Below are experts of layer 7 (counted from 0) of a mixture-of-experts language model. Rows are named router (the router's row for the expert), gate (a neuron's input weights, with its number), up (a neuron's input weights, with its number) and show model dimensions 0-79. Each number is 50 + 12 x the weight over its row's rms, rounded and kept within 0 to 99.
After each expert's rows: a language model's description of what the expert responds to. This comes from a sample of Wikipedia text that the model never trained on.

# expert 46
router:57 55 48 47 66 62 58 41 51 34 48 34 25 47 46 78 45 40 36 50 22 32 55 71 50 37 47 64 53 49 56 50 56 37 49 66 49 59 75 52 68 55 37 31 42 34 39 47 30 27 57 41 33 63 65 38 33 74 47 48 54 54 58 55 60 55 46 46 39 30 71 64 45 59 39 44 51 43 53 39
gate0:38 65 49 67 58 69 26 53 35 45 44 31 53 62 53 42 57 51 54 61 54 41 57 42 43 27 46 48 57 69 76 38 44 70 53 56 34 55 58 41 54 66 49 54 64 39 45 80 47 51 53 49 46 69 34 34 59 42 32 48 60 62 47 64 51 32 52 42 39 28 69 59 48 47 44 37 54 51 46 51
up0:53 56 42 50 55 58 54 44 43 63 44 68 64 62 61 57 58 43 60 50 51 55 49 43 44 50 34 58 54 51 46 54 53 53 27 39 66 57 43 70 52 59 51 49 39 43 48 35 63 32 53 53 61 43 65 51 41 41 49 52 45 48 44 70 60 31 49 56 65 66 62 62 50 71 37 30 49 63 47 64
What it handles: Dates in tables, lists. Month names and table pipes, parentheses and commas placed just before dates or years, as in | January 14, 1950, 20 August 1997, (2000).

# expert 32
router:31 56 56 48 56 62 66 50 37 42 72 42 38 62 56 60 34 41 55 37 49 46 69 62 44 50 55 49 62 59 70 39 42 31 60 53 33 67 51 41 54 45 44 46 43 34 41 61 70 34 29 51 65 42 69 44 37 59 62 33 50 34 58 56 69 53 49 63 48 49 67 58 56 57 50 58 42 32 38 53
gate0:46 70 43 51 57 62 45 50 52 42 44 33 66 69 61 36 47 57 64 30 73 54 61 30 53 61 55 32 57 48 59 40 51 53 51 34 65 43 27 49 61 50 25 50 26 54 45 57 40 57 45 46 48 56 34 44 50 74 49 41 54 50 31 58 47 44 51 35 45 42 50 57 35 67 50 53 58 61 37 40
up0:62 67 35 32 50 48 48 59 34 64 38 43 64 45 51 64 34 38 43 30 38 52 40 56 63 80 40 61 56 52 42 42 66 65 39 61 46 63 57 51 49 43 53 43 72 48 55 58 61 28 46 34 68 66 57 57 52 56 49 41 38 50 52 40 49 60 64 50 19 54 51 30 46 20 65 42 43 54 57 65
What it handles: Determiners before nouns. Articles and determiners after prepositions, such as the, a, some, several, this, plus word endings before a noun, such as pantile roof.

# expert 40
router:54 46 73 59 52 49 68 41 54 46 55 49 29 61 55 58 13 58 54 60 50 32 58 48 54 69 57 69 54 42 47 37 57 32 52 38 43 63 54 31 60 32 54 26 51 49 40 55 46 31 34 49 57 33 43 58 42 50 56 42 70 63 59 59 38 63 57 61 62 57 47 66 64 57 65 69 55 59 61 52
gate0:37 62 48 62 56 47 67 38 47 52 71 58 54 79 54 68 47 47 40 70 59 28 68 46 51 40 63 45 49 43 56 43 55 57 50 23 64 63 47 45 29 44 48 56 47 59 52 57 53 43 17 28 71 26 48 42 49 47 54 53 49 57 48 42 61 35 47 48 48 33 42 77 42 55 51 61 40 60 64 65
up0:49 41 52 65 55 54 32 57 37 46 21 53 48 41 58 34 73 50 49 51 62 52 82 54 47 68 67 51 58 62 54 40 82 29 58 45 51 42 51 68 41 41 29 50 32 62 57 71 64 69 55 46 69 54 57 54 66 64 54 55 04 59 40 35 45 52 35 45 55 52 60 49 60 58 55 57 34 50 44 48
What it handles: Noun-opening syllables. First syllable of a common noun right after an article or preposition, such as be in beetle or bees, camp in campus, Co in Cost.

# expert 19
router:46 59 78 68 45 44 52 48 46 33 47 60 39 71 40 51 53 49 40 58 12 51 52 49 63 74 38 35 39 38 38 22 36 39 74 57 29 53 54 57 75 61 48 37 44 50 65 46 56 56 51 29 64 17 61 52 51 20 52 23 28 51 62 71 58 54 49 58 43 20 47 52 66 52 36 42 53 63 56 54
gate0:66 52 58 46 57 50 56 30 34 40 45 19 54 33 35 64 46 45 34 51 51 27 70 51 46 69 73 44 45 42 43 54 58 58 37 37 47 62 58 44 53 59 58 57 54 50 41 52 36 51 49 60 46 62 63 31 62 54 40 36 56 46 51 35 56 59 57 62 31 64 43 57 53 62 43 50 45 57 33 30
up0:21 47 53 56 22 53 41 27 61 41 62 44 31 46 56 56 59 59 38 58 50 60 32 70 55 53 46 46 61 61 56 53 49 57 56 54 61 61 43 64 61 42 39 59 53 45 71 29 42 47 51 49 48 61 71 43 33 52 55 52 35 76 42 52 37 38 56 40 50 40 48 35 32 63 59 33 47 57 68 41
What it handles: Table and number separators. Digits and separators in sports tables, coordinates and number lists, such as the pipe in Pld | W | D, digits in 2:06.17.

# expert 23
router:38 53 56 67 37 61 59 50 36 59 51 47 25 68 41 64 36 48 41 45 43 53 67 53 53 41 68 59 60 62 48 38 47 47 52 65 31 41 65 55 52 32 50 20 30 55 44 40 56 39 60 37 45 44 58 26 47 60 59 34 30 42 55 63 48 57 75 49 38 17 45 75 44 54 63 40 30 50 66 51
gate0:56 59 48 45 52 61 69 55 63 45 45 48 39 66 57 59 49 46 74 44 59 45 41 55 18 55 40 47 70 44 47 54 51 38 51 62 43 50 35 36 65 56 46 53 47 41 60 60 69 66 46 53 56 59 41 52 41 47 68 39 52 63 45 63 51 89 48 41 38 40 41 65 50 48 46 34 60 68 66 43
up0:67 66 48 50 19 41 54 48 56 67 62 51 51 54 41 36 76 57 27 56 28 52 58 43 57 66 26 44 58 44 48 46 45 50 47 38 62 53 57 44 53 26 38 41 36 39 55 57 40 36 46 50 41 46 52 48 34 38 66 47 36 52 47 54 66 49 54 80 56 54 71 41 52 44 44 80 49 48 69 42
What it handles: Plural people subjects. Plural nouns for people and pronouns at the start of a clause before a verb, e.g. players, voters, doctors, people, they.

# expert 48
router:52 47 63 44 37 53 61 17 32 43 48 44 55 80 48 73 55 32 64 55 48 40 62 51 43 57 52 47 61 57 46 48 32 28 61 58 34 53 57 39 55 24 53 53 36 45 48 50 57 34 62 36 53 59 59 40 32 64 72 39 43 11 59 52 68 59 49 68 69 52 60 50 69 31 51 50 35 39 40 47
gate0:61 58 37 46 32 54 41 35 36 75 63 58 33 47 28 62 36 37 60 45 44 45 67 29 28 63 35 62 47 59 59 72 45 50 43 49 40 32 74 52 43 41 30 41 65 55 37 49 52 51 33 44 49 48 58 60 23 42 58 44 42 37 52 43 17 50 58 45 63 66 46 69 46 51 28 60 47 66 44 68
up0:66 62 47 40 66 56 41 78 76 58 33 62 39 47 75 48 54 64 50 43 42 46 54 57 37 53 59 34 41 47 45 56 50 80 56 51 61 54 40 60 31 59 17 47 52 43 43 68 44 51 61 20 52 60 42 57 75 63 71 34 49 49 67 55 55 55 47 44 63 57 38 49 38 58 70 43 58 43 57 55
What it handles: Connectives and quantifier words. Function words linking clauses or phrases in prose, such as as, when, because, than, if, and each in each other or to another.

# expert 38
router:57 54 53 63 58 75 57 45 58 38 45 34 43 56 65 44 59 40 53 45 49 36 61 54 28 52 68 71 71 43 58 55 33 27 70 65 38 53 68 43 52 25 46 17 45 42 57 53 52 37 35 36 58 56 65 39 17 53 61 49 37 36 51 66 53 51 78 74 52 41 80 53 56 68 44 56 33 55 47 43
gate0:72 55 33 60 29 32 39 47 24 53 68 55 57 44 45 75 31 30 45 42 57 52 59 48 63 59 56 72 47 62 85 38 51 49 46 43 40 50 47 50 63 45 45 65 28 51 55 35 55 31 41 65 49 53 36 35 44 69 60 57 65 52 56 43 49 44 48 42 42 54 41 47 40 35 51 52 44 37 48 34
up0:32 43 34 67 66 42 32 44 50 47 28 54 52 40 43 35 43 54 46 62 41 67 45 40 52 58 50 48 52 68 54 39 40 45 50 52 59 49 51 44 86 45 47 43 52 56 44 59 50 63 31 48 30 70 60 42 27 66 74 38 35 42 65 60 29 33 54 45 51 33 63 42 46 44 55 66 41 35 56 56
What it handles: Numbers and percentages. Decimal points, digits and percent signs in statistics, demographics and result tables, such as 89.8% White, 2:01.35, 1.609 km.

# expert 55
router:37 62 51 61 40 73 62 49 36 38 51 34 31 54 41 68 39 42 37 40 31 41 60 71 53 54 73 54 59 61 61 33 45 49 48 57 32 50 68 32 56 39 41 44 37 45 38 48 66 29 60 44 60 38 51 54 57 66 55 38 45 33 64 45 53 67 56 56 25 45 48 68 53 51 59 46 51 33 49 48
gate0:46 48 52 51 48 30 60 42 68 40 60 47 52 51 55 29 55 34 47 45 63 49 52 42 44 57 50 36 77 41 61 59 41 51 42 80 49 54 51 18 44 55 50 57 43 52 42 47 37 43 53 52 59 33 67 81 40 47 51 71 40 42 44 67 54 44 38 49 52 47 36 57 58 49 52 24 50 40 38 65
up0:65 61 64 53 75 73 51 51 51 40 38 53 55 39 45 54 24 47 51 39 24 50 47 54 49 18 58 60 53 57 62 44 38 49 54 59 30 43 56 54 52 36 55 43 37 29 41 56 29 72 52 64 33 34 30 47 44 56 40 24 54 40 41 64 34 55 39 51 23 54 63 45 51 63 63 47 42 74 52 48
What it handles: Noun endings before prepositions. Final pieces of nouns ending a noun phrase before of, and, in, such as sh-ow, comment-ator, c-ities, film, album.

# expert 5
router:42 45 73 35 56 49 43 23 49 56 38 59 32 55 22 61 62 53 44 50 23 45 42 45 52 62 53 55 35 52 33 34 73 53 62 62 42 60 45 36 59 53 49 48 64 55 58 47 44 32 30 26 45 60 57 47 51 43 48 16 35 47 75 54 50 43 55 53 67 28 36 45 45 41 59 47 54 26 55 45
gate0:53 70 56 67 49 46 29 48 43 53 58 39 52 31 71 47 28 43 57 77 60 32 72 42 36 49 51 48 24 75 54 61 79 36 81 63 30 55 60 54 72 70 74 32 63 46 52 41 54 51 47 60 48 58 60 57 35 49 59 35 47 54 63 68 51 45 38 40 42 79 54 63 60 58 57 60 71 51 58 75
up0:50 54 45 38 47 58 60 60 46 42 62 50 35 54 54 30 64 30 62 58 70 53 39 75 57 53 35 45 54 82 51 50 70 36 71 63 55 69 50 57 63 36 41 35 47 55 33 35 60 44 59 42 44 49 48 86 49 56 53 59 67 45 36 50 56 41 51 56 45 72 59 57 62 39 66 38 30 39 36 45
What it handles: Non-Latin script bytes. Byte pieces of Arabic, Japanese, Chinese and accented-Latin names, plus mid-word fragments like po-et-ry, Verl-ag, shog-un.

# expert 10
router:42 67 67 66 40 47 66 65 54 53 46 26 44 54 45 62 38 35 43 39 47 51 55 61 26 45 63 58 59 44 51 50 36 46 58 59 51 68 48 38 65 32 34 34 47 31 34 52 40 50 55 42 41 34 43 26 54 57 59 44 46 51 65 65 60 59 64 56 38 48 65 60 64 40 58 27 48 27 49 38
gate0:46 39 59 65 33 41 52 38 54 51 51 48 62 78 78 48 49 76 31 72 38 72 37 63 71 49 50 63 37 56 52 59 74 46 43 42 59 77 42 43 47 70 46 42 56 51 37 42 64 73 34 32 48 42 64 52 65 53 50 43 34 53 68 28 32 63 44 55 56 55 55 74 47 60 35 49 39 49 53 32
up0:30 42 23 28 42 53 59 58 63 44 50 58 40 64 51 58 49 77 49 44 48 58 47 47 60 38 52 26 69 75 57 27 53 57 25 85 51 54 60 53 33 68 36 61 32 65 46 59 46 57 49 27 55 48 55 47 32 60 41 67 61 32 45 48 65 49 57 62 47 58 64 75 60 59 87 14 40 59 36 47
What it handles: L-initial word pieces. Word-initial L or l pieces starting names and words, as in Guiding Light, Language: English, Sri Lankan, last, loan, Lieutenant.

# expert 39
router:40 60 53 48 38 67 56 42 52 36 57 49 28 62 29 64 50 57 41 49 46 48 62 38 36 56 71 65 55 49 37 29 46 55 57 75 49 64 63 35 51 53 54 36 57 38 36 45 45 37 58 27 49 55 62 49 57 47 77 50 43 48 78 44 52 62 64 66 37 59 45 41 59 59 70 74 37 30 49 43
gate0:64 67 17 51 76 49 64 24 65 51 38 53 41 44 40 58 37 58 40 42 36 37 57 66 45 65 38 37 32 34 41 58 56 41 47 67 66 41 63 45 48 50 55 52 70 57 49 59 48 48 46 54 54 57 46 57 27 56 69 56 31 50 51 50 26 52 45 43 56 61 40 63 34 51 51 39 31 55 78 51
up0:44 40 43 22 49 64 61 54 46 38 54 56 45 60 40 53 40 77 53 58 44 50 59 60 51 60 61 49 37 38 63 48 68 52 55 43 40 53 52 46 60 49 43 33 46 53 30 58 25 64 40 53 46 52 31 66 57 58 30 71 55 37 45 40 45 45 67 45 34 42 50 38 56 40 39 72 47 44 48 44
What it handles: Before personal names. Connectors like and, by, commas and list dashes that come right before a person's name, such as David Jones and Mark, review by Glenn.

# expert 26
router:21 62 57 60 58 43 35 42 43 32 70 31 49 53 36 49 46 60 46 31 54 36 41 50 58 44 51 61 54 51 58 33 44 38 49 47 47 57 49 68 53 34 49 73 45 47 59 54 60 47 53 52 61 44 51 37 45 57 50 37 29 43 51 77 58 62 42 52 44 36 57 59 44 57 40 65 58 46 48 35
gate0:46 65 60 45 46 55 56 39 39 53 51 37 47 56 59 69 30 47 62 54 15 43 47 41 49 48 44 46 53 56 28 49 48 61 42 52 43 52 79 59 66 44 41 64 49 50 46 36 57 55 52 55 30 40 73 38 36 49 52 48 34 47 44 48 69 55 51 70 77 47 40 57 38 51 16 44 54 80 41 29
up0:50 57 51 55 41 41 48 57 59 40 42 54 46 63 58 62 47 63 54 46 32 37 64 57 44 60 53 69 45 82 43 44 65 47 56 63 53 77 33 64 57 51 48 58 31 55 42 37 68 60 42 71 54 16 59 44 63 43 43 39 22 42 47 52 43 58 51 32 35 46 62 40 40 65 26 57 46 45 35 75
What it handles: Place and club name starts. Opening pieces of place and sports club names in tables and lists, such as Ross County, Rosenborg, Paisley, Westfalenhall, Southwest.

# expert 52
router:48 51 65 52 68 47 49 33 22 48 61 49 38 74 59 70 45 45 38 36 43 58 66 51 47 37 61 44 49 75 45 20 39 57 70 35 45 42 61 42 67 57 65 49 35 43 53 44 49 44 36 39 53 37 55 50 44 44 41 51 39 49 57 56 61 49 47 59 37 39 55 52 64 53 48 67 37 60 60 29
gate0:48 61 44 50 57 54 56 35 51 56 38 45 41 56 51 80 43 41 29 58 27 42 29 57 55 39 64 47 70 34 43 56 53 45 66 54 50 57 55 54 42 41 70 48 38 63 46 37 52 22 41 30 50 49 35 63 34 55 58 61 45 30 42 55 63 39 55 55 42 39 48 64 40 49 33 65 41 69 44 64
up0:50 21 28 52 33 38 42 53 61 27 36 54 54 52 39 50 51 42 31 61 35 49 56 60 82 42 34 48 37 59 39 46 36 21 56 66 47 63 42 46 44 47 42 56 57 28 41 43 41 39 49 66 60 32 49 76 55 56 38 41 35 49 45 50 47 51 29 38 69 59 52 49 68 42 48 60 53 50 66 76
What it handles: Verb and adverb stems. Word-opening stems of verbs and adverbs after was or to, like over in covered or overall, bec, rece, establ, under, along.

# expert 43
router:44 51 38 54 68 54 50 36 55 36 53 31 49 66 47 60 63 41 57 50 21 60 55 45 52 39 61 38 48 46 55 37 45 25 56 44 56 38 58 40 71 53 49 61 59 48 51 49 47 57 51 40 67 26 49 42 47 68 42 34 42 41 38 64 63 58 47 57 53 37 67 65 52 66 46 40 47 39 64 41
gate0:56 61 44 56 71 51 52 38 49 44 45 59 61 64 50 44 39 49 43 65 35 43 52 52 54 52 50 43 46 50 49 49 55 44 41 54 52 38 67 49 54 59 61 52 53 27 55 47 56 44 35 49 49 45 39 74 75 65 57 44 77 40 49 28 54 61 48 57 28 49 53 57 55 56 76 37 42 29 52 64
up0:46 39 43 33 75 60 40 43 37 29 43 49 69 52 60 46 47 71 53 56 44 61 61 48 60 39 61 36 54 37 67 48 66 51 37 51 58 58 49 63 69 58 50 40 63 49 23 76 49 54 69 48 46 59 25 75 67 58 64 24 48 74 71 66 70 46 44 45 59 63 38 56 49 58 56 44 65 55 52 31
What it handles: Verb and adverb stems. Stems before -ed, -ly or -ing, often in sports text, such as Fri-end-ly, de-ad-line, im-med-iately, with, off, out.

# expert 44
router:36 54 77 49 53 58 62 55 52 49 63 42 47 48 36 74 31 29 44 51 38 29 77 47 52 41 44 70 69 42 42 39 47 40 57 43 51 46 52 39 58 68 56 56 62 37 51 58 30 62 24 33 38 37 65 31 42 55 53 55 43 41 62 61 39 80 75 51 50 36 47 78 72 31 70 60 27 40 54 45
gate0:44 48 40 57 39 53 43 62 48 63 74 57 40 53 48 55 51 53 27 66 48 37 40 51 50 69 49 40 58 51 58 34 34 20 52 78 70 43 82 64 61 46 53 56 54 50 35 42 49 40 35 66 42 35 62 32 38 61 61 45 28 31 44 36 39 60 51 52 46 65 37 65 44 44 56 57 43 68 57 53
up0:48 56 31 43 63 58 72 53 31 49 56 64 62 50 68 75 45 59 65 50 56 58 53 85 49 51 50 67 53 56 51 46 49 44 69 48 48 53 29 61 71 65 52 55 46 35 47 40 31 41 54 49 69 34 40 68 37 41 51 59 27 70 48 16 38 49 49 74 72 40 33 55 37 35 40 43 47 65 53 63
What it handles: Capital letters in acronyms. Single capitals inside abbreviations and codes, such as the N in ESPN+, T in BST or PST, UPPs, TxDOT.

# expert 3
router:59 53 50 53 43 55 63 43 49 47 72 38 42 53 53 87 40 42 38 57 39 57 40 66 31 39 48 71 49 58 35 38 38 24 62 58 39 53 54 52 55 31 53 31 37 60 32 63 53 56 58 58 57 35 61 45 36 46 56 44 53 64 49 61 62 47 55 61 53 47 52 81 56 48 65 46 40 43 48 48
gate0:68 43 42 55 36 64 54 46 70 54 59 60 28 65 59 58 53 39 51 62 32 59 55 42 44 48 66 46 74 60 37 50 54 34 59 48 43 43 51 63 67 47 39 56 52 65 41 57 45 35 77 81 60 39 66 56 41 55 65 45 44 49 47 37 41 53 49 68 63 41 38 46 59 81 44 48 41 49 79 34
up0:44 40 67 54 57 56 55 54 32 65 49 42 59 58 34 54 38 58 44 44 50 77 33 45 48 60 60 44 55 73 42 39 48 69 38 78 56 52 64 42 40 58 55 41 40 44 39 43 44 59 30 31 57 68 23 60 41 31 59 59 62 24 42 17 54 54 45 37 57 40 59 28 34 54 79 57 60 60 57 40
What it handles: Word-initial stems. First piece of a longer lowercase word after articles or prepositions, such as dr(ama), dem(anding), pro, con, man(uscript), dis(charge).

# expert 31
router:45 65 77 61 68 52 55 36 36 45 47 27 39 69 65 56 54 63 65 46 49 37 40 51 31 28 65 49 52 38 58 23 37 38 57 73 54 66 37 47 39 37 26 53 45 61 61 48 45 40 55 39 47 21 57 52 65 26 56 57 46 51 68 42 59 51 52 66 55 34 45 45 65 43 65 70 44 43 34 35
gate0:26 68 60 52 52 44 57 44 63 31 48 75 77 48 57 39 59 53 42 29 72 46 30 31 46 50 32 43 54 62 61 62 50 35 65 46 50 58 67 46 57 50 32 28 29 56 40 51 55 52 46 39 72 39 66 58 50 57 61 52 38 68 62 33 54 56 46 50 41 60 53 71 68 55 59 38 46 49 49 46
up0:62 76 51 49 49 26 46 26 47 41 50 62 62 65 66 60 48 85 41 60 34 38 28 41 57 48 47 42 36 64 64 35 33 42 82 39 55 78 55 32 48 43 48 37 46 56 39 60 53 31 36 53 56 55 38 57 40 46 44 65 60 48 52 21 42 42 25 45 49 72 47 67 47 45 50 30 52 58 50 58
What it handles: Surname and binomial pieces. Pieces within surnames and Latin species epithets, such as Mc, Bar, Mor, Br-yan, bor-sigianum, c-am-erunensis.

# expert 0
router:52 55 39 42 68 53 42 35 36 41 55 46 53 56 68 76 57 48 53 47 52 51 42 70 55 44 58 59 52 49 57 50 50 24 68 47 49 46 42 59 62 28 60 43 39 69 50 41 54 44 63 56 30 34 59 33 47 63 67 18 62 50 47 82 55 55 42 45 39 51 55 64 67 64 63 50 56 36 57 50
gate0:57 60 76 38 47 52 35 49 40 38 38 30 43 39 38 61 55 41 48 38 79 62 49 70 18 42 56 53 39 44 41 51 23 45 52 52 37 55 44 66 40 49 34 44 45 48 37 69 46 52 35 33 40 67 40 31 42 46 56 57 45 65 34 53 58 37 45 42 32 51 47 27 48 45 54 69 51 43 61 45
up0:46 37 47 42 50 48 52 36 29 48 63 36 70 63 82 41 47 52 54 46 55 39 32 68 61 54 55 35 58 53 32 65 47 41 42 52 57 34 57 69 50 73 46 41 52 34 51 63 78 49 52 47 67 32 43 40 33 51 65 43 40 47 55 45 44 36 43 44 30 48 42 46 62 51 53 81 78 56 58 42
What it handles: Word-initial f, l, m pieces. Early fragments of ordinary English words split into pieces, often starting with f, fl, l, m, v, as in fish, flowering, determine.

# expert 61
router:28 50 63 70 55 68 64 17 57 35 52 26 26 55 42 64 39 49 29 21 40 36 65 51 49 45 63 35 55 45 48 44 45 57 51 55 33 64 56 57 63 45 44 25 33 37 45 48 43 31 41 55 44 37 57 56 55 45 69 64 50 37 66 46 55 46 40 61 58 48 65 44 68 48 37 54 50 32 49 27
gate0:49 66 53 46 66 57 45 42 32 67 61 67 41 47 62 43 50 27 60 49 49 30 65 62 50 38 61 61 60 71 49 48 56 58 45 67 71 51 50 56 38 47 46 56 63 61 48 41 35 67 53 55 44 74 44 50 48 74 55 63 48 52 52 48 33 43 41 39 49 49 58 62 51 61 51 46 65 42 27 35
up0:63 45 68 58 30 65 51 43 67 55 22 76 70 55 49 56 41 50 67 65 76 62 24 53 64 51 44 49 51 29 51 47 58 57 36 39 40 57 57 26 55 61 40 35 52 59 46 49 52 35 67 34 49 79 51 41 46 32 64 46 64 49 57 28 72 47 57 63 31 57 57 47 53 41 52 74 38 44 65 69
What it handles: Opening parentheses in tables. Opening parentheses and pipes in numeric tables, mainly climate conversions like −1.7 (28.9), plus years in parentheses and coordinate digits.

# expert 22
router:51 59 41 57 44 40 67 33 56 31 52 49 29 65 52 43 38 37 65 58 53 53 54 54 50 70 55 51 86 64 75 29 46 20 49 56 37 54 54 52 49 39 51 23 53 48 44 52 51 21 36 56 59 41 51 35 30 47 59 28 59 56 45 60 39 57 61 49 52 41 45 84 29 63 44 54 41 55 26 45
gate0:56 47 41 57 60 21 64 29 58 51 60 56 36 33 68 66 68 40 55 68 47 62 81 82 58 47 44 28 64 42 56 48 50 28 46 63 62 30 50 58 55 45 76 40 54 39 59 53 69 57 55 39 48 49 42 50 51 51 64 45 52 34 56 46 39 65 41 50 60 76 48 50 45 63 57 24 67 59 48 49
up0:53 49 68 40 53 44 60 65 63 51 29 51 50 74 27 52 58 63 50 40 28 42 32 66 35 58 39 58 54 54 51 52 66 40 54 47 46 24 42 44 31 40 57 64 40 54 61 51 50 54 56 61 22 49 56 31 63 55 32 44 67 67 57 45 60 50 59 55 35 51 50 48 44 36 64 40 49 46 58 47
What it handles: Week, weight, he pieces. Opening pieces we, he, e, tw of words like weeks, featherweight, health, thereafter, whether, plus time nouns such as day, year, months.

# expert 2
router:65 65 52 75 27 58 57 34 50 37 51 30 41 54 38 40 40 35 54 46 50 35 71 46 33 53 64 36 57 59 54 37 54 52 45 68 38 47 35 46 69 32 30 23 31 40 49 65 42 55 29 46 71 63 57 57 56 56 40 25 63 49 50 57 59 52 72 59 40 35 66 45 51 59 44 38 31 51 23 41
gate0:34 37 47 42 23 68 57 67 58 62 54 68 39 57 62 40 49 60 67 36 48 80 43 55 61 69 40 53 45 38 59 70 68 61 44 47 43 67 38 51 52 62 46 35 49 58 50 57 60 48 44 42 38 48 49 56 53 60 53 38 33 54 39 56 57 67 60 72 52 63 51 67 50 23 44 64 73 45 62 54
up0:62 48 60 49 40 33 56 61 25 29 54 47 40 52 66 36 71 48 64 52 48 38 55 60 44 65 27 57 62 51 68 63 41 47 61 71 53 53 50 64 23 45 69 52 30 56 74 31 62 46 49 32 48 53 50 38 69 54 64 45 33 53 42 38 32 56 47 59 59 58 61 52 40 31 38 56 52 45 41 52
What it handles: Capital O word starts. Word-initial capital O (also I, U), mostly opening proper names and table headers, such as Olympic, Over, OTL, COVID.

# expert 47
router:49 51 62 55 49 60 44 50 28 33 34 54 30 39 53 63 50 42 29 53 31 43 67 45 64 48 55 56 61 51 42 34 37 48 49 44 43 49 63 35 61 50 48 34 40 39 49 46 53 30 16 47 57 46 45 40 57 64 45 47 61 53 64 53 51 79 56 55 49 47 47 81 67 47 61 49 41 53 63 56
gate0:67 50 35 30 45 63 56 59 37 45 33 40 69 49 29 55 65 50 56 48 61 33 52 50 29 51 45 48 54 46 61 66 42 51 59 46 78 58 67 58 62 41 73 49 47 62 24 57 36 57 54 73 48 54 56 56 66 53 23 54 67 73 42 57 49 41 40 65 57 56 43 61 71 63 77 58 67 33 67 44
up0:38 67 65 42 65 41 44 60 52 40 37 37 35 21 41 41 54 14 56 45 56 53 44 54 33 66 53 60 42 53 40 63 31 48 50 42 56 63 54 31 33 54 23 40 43 51 47 61 78 57 75 46 49 59 48 43 64 48 53 53 37 56 63 33 38 46 49 55 62 52 54 51 62 51 53 57 48 48 78 42
What it handles: Word endings before punctuation. Final suffix pieces that end a word right before a comma, period or line break, e.g. Un-ion, disast-ers, soldi-er, stud-y.

# expert 17
router:41 49 54 58 42 47 64 63 37 50 66 52 50 75 44 59 43 41 52 42 28 54 47 41 55 46 48 67 53 61 41 46 42 39 72 30 30 40 54 27 46 23 53 44 52 48 36 41 60 33 54 36 49 20 50 52 38 48 68 49 56 45 52 49 46 54 67 71 65 52 61 45 65 41 57 53 31 64 58 48
gate0:38 29 63 45 30 64 40 41 53 36 63 39 49 36 62 58 44 42 39 50 43 54 60 33 62 59 72 49 65 52 48 28 51 58 52 58 51 30 52 36 36 35 60 59 54 48 50 38 66 35 45 47 50 43 51 39 45 51 46 43 52 47 42 60 37 56 46 42 37 53 31 39 62 61 71 30 40 29 63 47
up0:47 55 55 74 94 62 61 65 52 66 49 38 57 60 56 49 59 49 66 35 45 59 64 53 50 62 53 51 54 52 34 72 47 45 45 67 57 61 59 62 57 56 51 60 41 66 30 64 67 46 52 50 50 48 57 43 44 52 76 58 53 82 47 58 57 45 63 48 45 41 56 52 50 41 60 52 59 62 31 31
What it handles: Verb stems before suffixes. Verb stems and inner pieces awaiting -ed, -ing, -es endings in narrative prose, such as includ, continu, repul-s-ed, impres-s-ed.

# expert 62
router:41 52 45 55 63 66 61 45 65 54 67 35 28 65 63 70 56 48 45 37 36 57 37 60 27 57 44 51 56 64 58 38 47 31 60 41 40 67 58 47 64 37 39 53 52 65 41 42 79 47 56 43 48 31 71 52 42 65 53 39 64 46 49 64 64 51 42 63 59 38 48 66 60 44 54 58 44 47 43 59
gate0:35 54 60 21 59 56 25 52 52 34 82 33 57 49 41 46 41 52 48 64 56 40 62 47 79 43 33 32 45 53 59 50 38 54 36 48 52 53 36 20 42 52 62 43 55 69 47 29 34 45 38 73 69 57 27 53 45 42 80 44 58 45 39 40 57 62 84 44 35 42 54 60 55 61 47 58 67 49 56 41
up0:45 37 65 45 37 39 47 57 29 63 66 55 56 26 33 38 42 49 48 65 58 61 49 41 45 53 56 36 51 42 64 46 42 70 57 49 34 83 60 35 71 53 58 40 66 49 58 56 53 16 78 36 49 38 55 71 50 44 69 67 43 46 30 51 46 51 65 57 25 35 54 70 42 63 41 73 53 64 44 40
What it handles: Verb and noun stems. Opening stems of ordinary words in narrative prose, often verbs before endings, such as boxing, both, keeping, quitting, stabbed.

# expert 11
router:47 58 48 60 33 51 65 34 59 44 72 28 49 49 43 52 49 34 48 51 30 33 60 60 66 39 66 65 49 50 46 37 48 48 77 54 50 40 67 48 64 25 50 59 37 59 49 63 50 50 51 26 57 17 46 46 34 61 51 36 53 45 86 53 81 62 45 69 37 58 46 49 48 76 48 37 40 27 44 60
gate0:61 52 38 49 38 55 61 38 50 36 59 37 54 44 54 38 55 45 63 35 49 44 36 29 53 74 54 33 46 54 48 40 42 37 60 59 43 48 77 47 60 65 48 31 41 56 57 71 52 59 52 57 49 66 51 33 36 56 56 30 68 55 66 35 54 61 25 64 35 56 51 48 63 50 58 60 35 45 40 36
up0:46 51 36 74 46 47 53 54 30 50 49 54 40 39 46 22 53 40 33 40 34 19 54 41 48 32 64 57 28 45 38 23 44 55 74 63 42 58 43 47 79 39 62 42 40 58 52 55 49 48 54 48 46 58 64 27 65 38 63 42 51 51 69 54 64 46 39 45 59 50 54 47 42 63 59 54 56 36 36 27
What it handles: Table cell separators. Pipe and semicolon separators after numbers in sports tables and statistics rows, e.g. between goal counts, win–loss records, scores.

# expert 58
router:42 61 51 61 48 58 48 41 43 45 44 25 54 71 75 57 47 43 48 39 36 47 44 38 53 56 54 56 85 68 40 17 45 55 52 57 53 41 50 65 75 52 61 30 50 61 46 63 39 56 32 45 53 26 45 40 16 57 72 63 33 43 60 52 38 55 50 58 54 31 51 46 62 47 79 66 23 60 41 36
gate0:46 76 48 50 36 56 26 44 50 54 56 19 50 52 53 53 48 35 28 45 40 50 67 42 56 46 41 53 50 56 31 42 38 34 59 52 41 50 40 86 60 52 56 40 41 39 48 39 34 44 43 43 63 48 43 56 45 35 60 41 44 50 80 31 54 68 49 54 45 62 60 38 53 55 44 41 48 57 49 40
up0:36 62 37 60 54 64 43 37 67 52 40 38 39 68 55 44 39 51 63 64 63 39 41 36 50 72 37 42 44 55 64 42 42 63 28 36 62 41 58 41 49 58 62 64 37 31 19 39 32 55 57 40 47 41 64 39 59 52 30 40 36 42 34 57 52 23 49 55 57 34 55 65 50 35 58 48 47 57 64 49
What it handles: Chemical and technical notation. Characters in chemical names, InChI strings, LaTeX and codes, such as digits, hyphens, yl, braces, _{, degree sign, and C in Celsius.

# expert 50
router:57 53 57 56 69 41 52 50 46 42 62 24 49 60 41 37 53 29 35 48 51 42 65 60 70 57 61 60 45 70 47 48 58 58 46 54 50 35 65 61 50 28 17 72 40 63 52 40 61 48 42 40 55 27 57 43 38 61 63 32 47 50 32 78 43 52 53 45 47 30 44 47 57 62 39 57 58 37 37 46
gate0:51 39 63 50 53 56 54 38 56 82 51 70 43 57 47 42 24 42 54 42 57 52 47 61 62 29 47 65 35 49 58 51 40 38 55 45 44 60 54 66 42 41 46 46 52 68 34 47 69 63 70 53 50 46 37 51 54 36 44 52 49 64 81 69 45 60 62 62 54 37 48 63 65 49 35 61 41 55 36 49
up0:39 47 50 55 60 43 67 74 41 37 31 72 41 53 53 58 45 72 52 40 39 63 32 55 49 73 32 43 35 29 57 42 59 54 62 53 27 61 28 37 34 58 52 43 66 60 30 57 54 37 59 68 53 37 81 52 64 49 42 37 42 57 32 46 59 38 43 48 50 64 54 52 61 53 27 57 67 63 52 67
What it handles: Sports-name word pieces. Pieces like ro, foot, ball inside sports text and names, such as Astros, Trophy, on loan, football, Trois-Rivières.